config.yaml
num_hidden_layers: 13
hidden_size: 256
n_experts: 16
experts_per_token: 1
d_expert: 192
d_shared_expert: 0
hidden_act: "swiglu"
moe_layers: [0, 1, 2, 3, 4, 5, 6, 7, 8, 9, 10, 11, 12]
router_score: "softmax"
normalize_top_k: false
routed_scale: 5.28
balance_loss: 0.000674
balance_bias: true
init_std_router: 0.0356
lr_router: 0.000765
vocab_size: 16384
norm: "layernorm"
norm_eps: 1e-05
tie_word_embeddings: false
optimizer: "adamw"
learning_rate: 0.00144
beta1: 0.95
beta2: 0.95
max_grad_norm: 2.0
batch_tokens: [65536, 131072, 262144, 524288]
max_seq_len: 768
train_tokens: 340500000
max_steps: 3716
dataset: "wikipedia_en"
Below are experts of layer 6 (counted from 0) of a mixture-of-experts language model. Rows are named router (the router's row for the expert), gate (a neuron's input weights, with its number), up (a neuron's input weights, with its number) and show model dimensions 0-255. Each number is 500 + 40 x the weight over its row's rms, rounded and kept within 0 to 999. Numbers have three digits each.
Before each expert's rows: a language model's description of what the expert responds to. This comes from a sample of Wikipedia text that the model never trained on.

# expert 4
What it handles: Mid-sentence function words in running prose such as are, were, be, been, or, include, often after which, to, has or have.
router:480440553494448505499547474552452521495450532503510525550564517533547481510480466509464571532477506519484480462486526442499588518424516542485440410470515481498570502548462478523503494488584531555505541523475503512448547445450485416502480526499462509511414497403552518519468495555598472521569544455555457503444499449528472483514519519527533460488474460519513529498602512438539498534443479498488474521436504488520492486442510546489482427579498477454438572455510461534531441510426481543494455585468519458519478481537485520493542498499393494561512495445470565559430490490493540465538520468506527512524479536571461452478437533509559514469492447490489512510491468526520550443493437451471440549459500520511496489561418559558507471484579545552473510464527495407512478488449509
gate0:482501481467488514564478435515528437495487437563448469508499469530495535464512528540488454525529510472507402453489467504506526468494509551488409493503461448439489553514448508453562497489475540542461495491549499492564540468509490455508501477562522583512461550469436423496434531495504455555391507539502515495567473600541485493520536522491525459474542461562482525459478552535519460478553486509446551485553495536448583571570483508632554526464519473501525460504537414510562507561487446478484520521392523470490494532543529433510431484519486479533485555512457544424484464484486510522466539506473541516472483486465489530508514486416452569485556496479472535532444543469542462508518503464551474476529507511470571497535471545460427549478405458428487566500435519532513524499513516
up0:485519498604467499434491515533495515497504505471505502510457500458498471487497540532501468575438541478489417487463492495449483390501470521538500495471554500501449463457481484548464567477483524527524421480474403441495530483537514519451471601554513526470513516527567571484520579552533502531483449419493522472483542540482483545402446501526502453459447576435503465535459525490517562443455443624439533563522506477446445496491512507481488472467507528564498492428539546511545366491482607518494513465455465517490461468468503495462449455559482536499493479538510471490523511481578492456541526520456486533507498533505405456424517511514413506556473534509511486474569473510456554498540571509479448489505505526464472512466482534532480508558516559519503461555486513527525506510455484

# expert 0
What it handles: Modal and auxiliary verbs such as will, would, can, has, plus digits, spaces and pipes inside dates and astronomy or statistics tables.
router:479454504528536546569519495497455410437554504570521548475551503484533511458444511513501537494558501518474494516519506523483516488474485463400495487506542486561477501497510548435581484494571481512528475536543551499474463524447515521517498465492531477535545525481402421548459423469543516524454532515482547533513475479531479538544491497520481450495496413499524517473502450459560542483532533585561520426549456556446528545479485470535567430501469471422588481496510545387578491489499503507511513571378480506531560589527444464446463528461548537500496508465523545518425519498486467503416470497517493471473501499449583529497508534461528460467527478475510489427467456427465491516513571487442437507586492500482456491574476520540534581522493528496512479516492521482480485445459508
gate0:463436450551531549453518457514486512506501521502526468482517472493553459483543513493501471515528481524493520507562458532479585368490428518509499495484480509493509433503543437478514493513522507497525491486539482589521518537496370503446491532543575660526524541533544501523488512535459524541539534484512478512458535502514502440504499494529483545555452517539562485508513466492463508514449498510468451479478508509525497519535511526515476503457459470543482495528472462508495491486477498445444496434486511477503538431501522385524488516507473531439485587467492574492483465620443552510507482500509507596474506493560473467480560449556501458573591477485479535558434551490451515460499522490471664456554446562507541587450533515477526505508525466460517512487470482456462468503513451
up0:540547505459468459552479575467534514523470457493490521506472497537493561528495455518544489466503543481499483498418543524501477520558507463525460519519500521509478558494462517485488518444489531484494522544467522461481590485513614482561552536446458385476421477481463480476538500514518451448462425544504486450508455472458500513494490395496512439498520509428467504515443492512505447508529546420512484504516518493492459453497490468490523496563569520439523516434515512542470520519512485532518498542483478532489465520510499589482525555513517461567530379508489417499522533443526448497490515487481521446542528439481485508455458546442490530413446571563534501468504477525604485547472514520549405535389517499517497461528477457612442453467516478559497504513595509503560572475479526

# expert 12
What it handles: Subject pronouns starting plot-summary clauses such as He, she, they, who, then, plus sentence and paragraph ends in narrative biographies.
router:465517540552503463530486432486503365490539457472412512512506522447431478501496540544513487533442530493501439488481483517479506484419514557467413458455556501517536469473520525579527507536526469527499496567547516435501434432510505479508515490465488440486510400519474529473443427459498500527516511556450543512519483494538521536473544459483535461518528519566532514485488486553552549476498510597415561504546490488415539505449448511524512462485458506510558500476513550462535489480427535539532580456512467484531473466529502498402546476510562558527544544513452496436498523489496510442463451481538469506472578535478443446455472494493550446442500508470519516468563513498516511473511428482524448486601584533488540521520505586502438493504492536482506517572489534410560561495468472
gate0:531535570513474610472421530494552500477480508477536417475470553543532507510539442398525499464523546494459517498465489517508545491479482452532492493546426515500502468560568476494493546550445569457543533593471483502586506585552466532485487504523504483511525506497506440498525459487456488476477464511419526450542497532541449468497424450500473504498515498499489510511501489509495490528435493465490389474507512518539463556467528550473529535499425544539586565560483458492512489558505482453444524485574494464495491475552469468494485560469481492434508510528596453495493405562470524482518511500495547524499461494596491465468566505537479480508546541486446545503463518539555499587542482505532504501449558541508391426492568463483497535512408484521503494398470538474483512450528476
up0:469484491482467450539599471514502519477502536489432514491523572486486494477457532505461529502445496519571531492474493473449454567516479534425509510366544525465460504407469495520520506498558405479522480458550507516462507439452488448526493501589472526521522525427434541524480511466515529476506524481515476456495543500473508530490541557508558451482473497501517478472478525555529469522517535589443565491499475454480509483520492466500518452535555465474476502525519567479454483432543528529552504430427486586505459519475575542483482534539490534557450476486397506542475569483561492491459455528481500476513517509450488490513415501459664526490419502470516449450517496505432488481484554489501514550572459462493552521505425489569505478477586567466505506556482471545477538523468534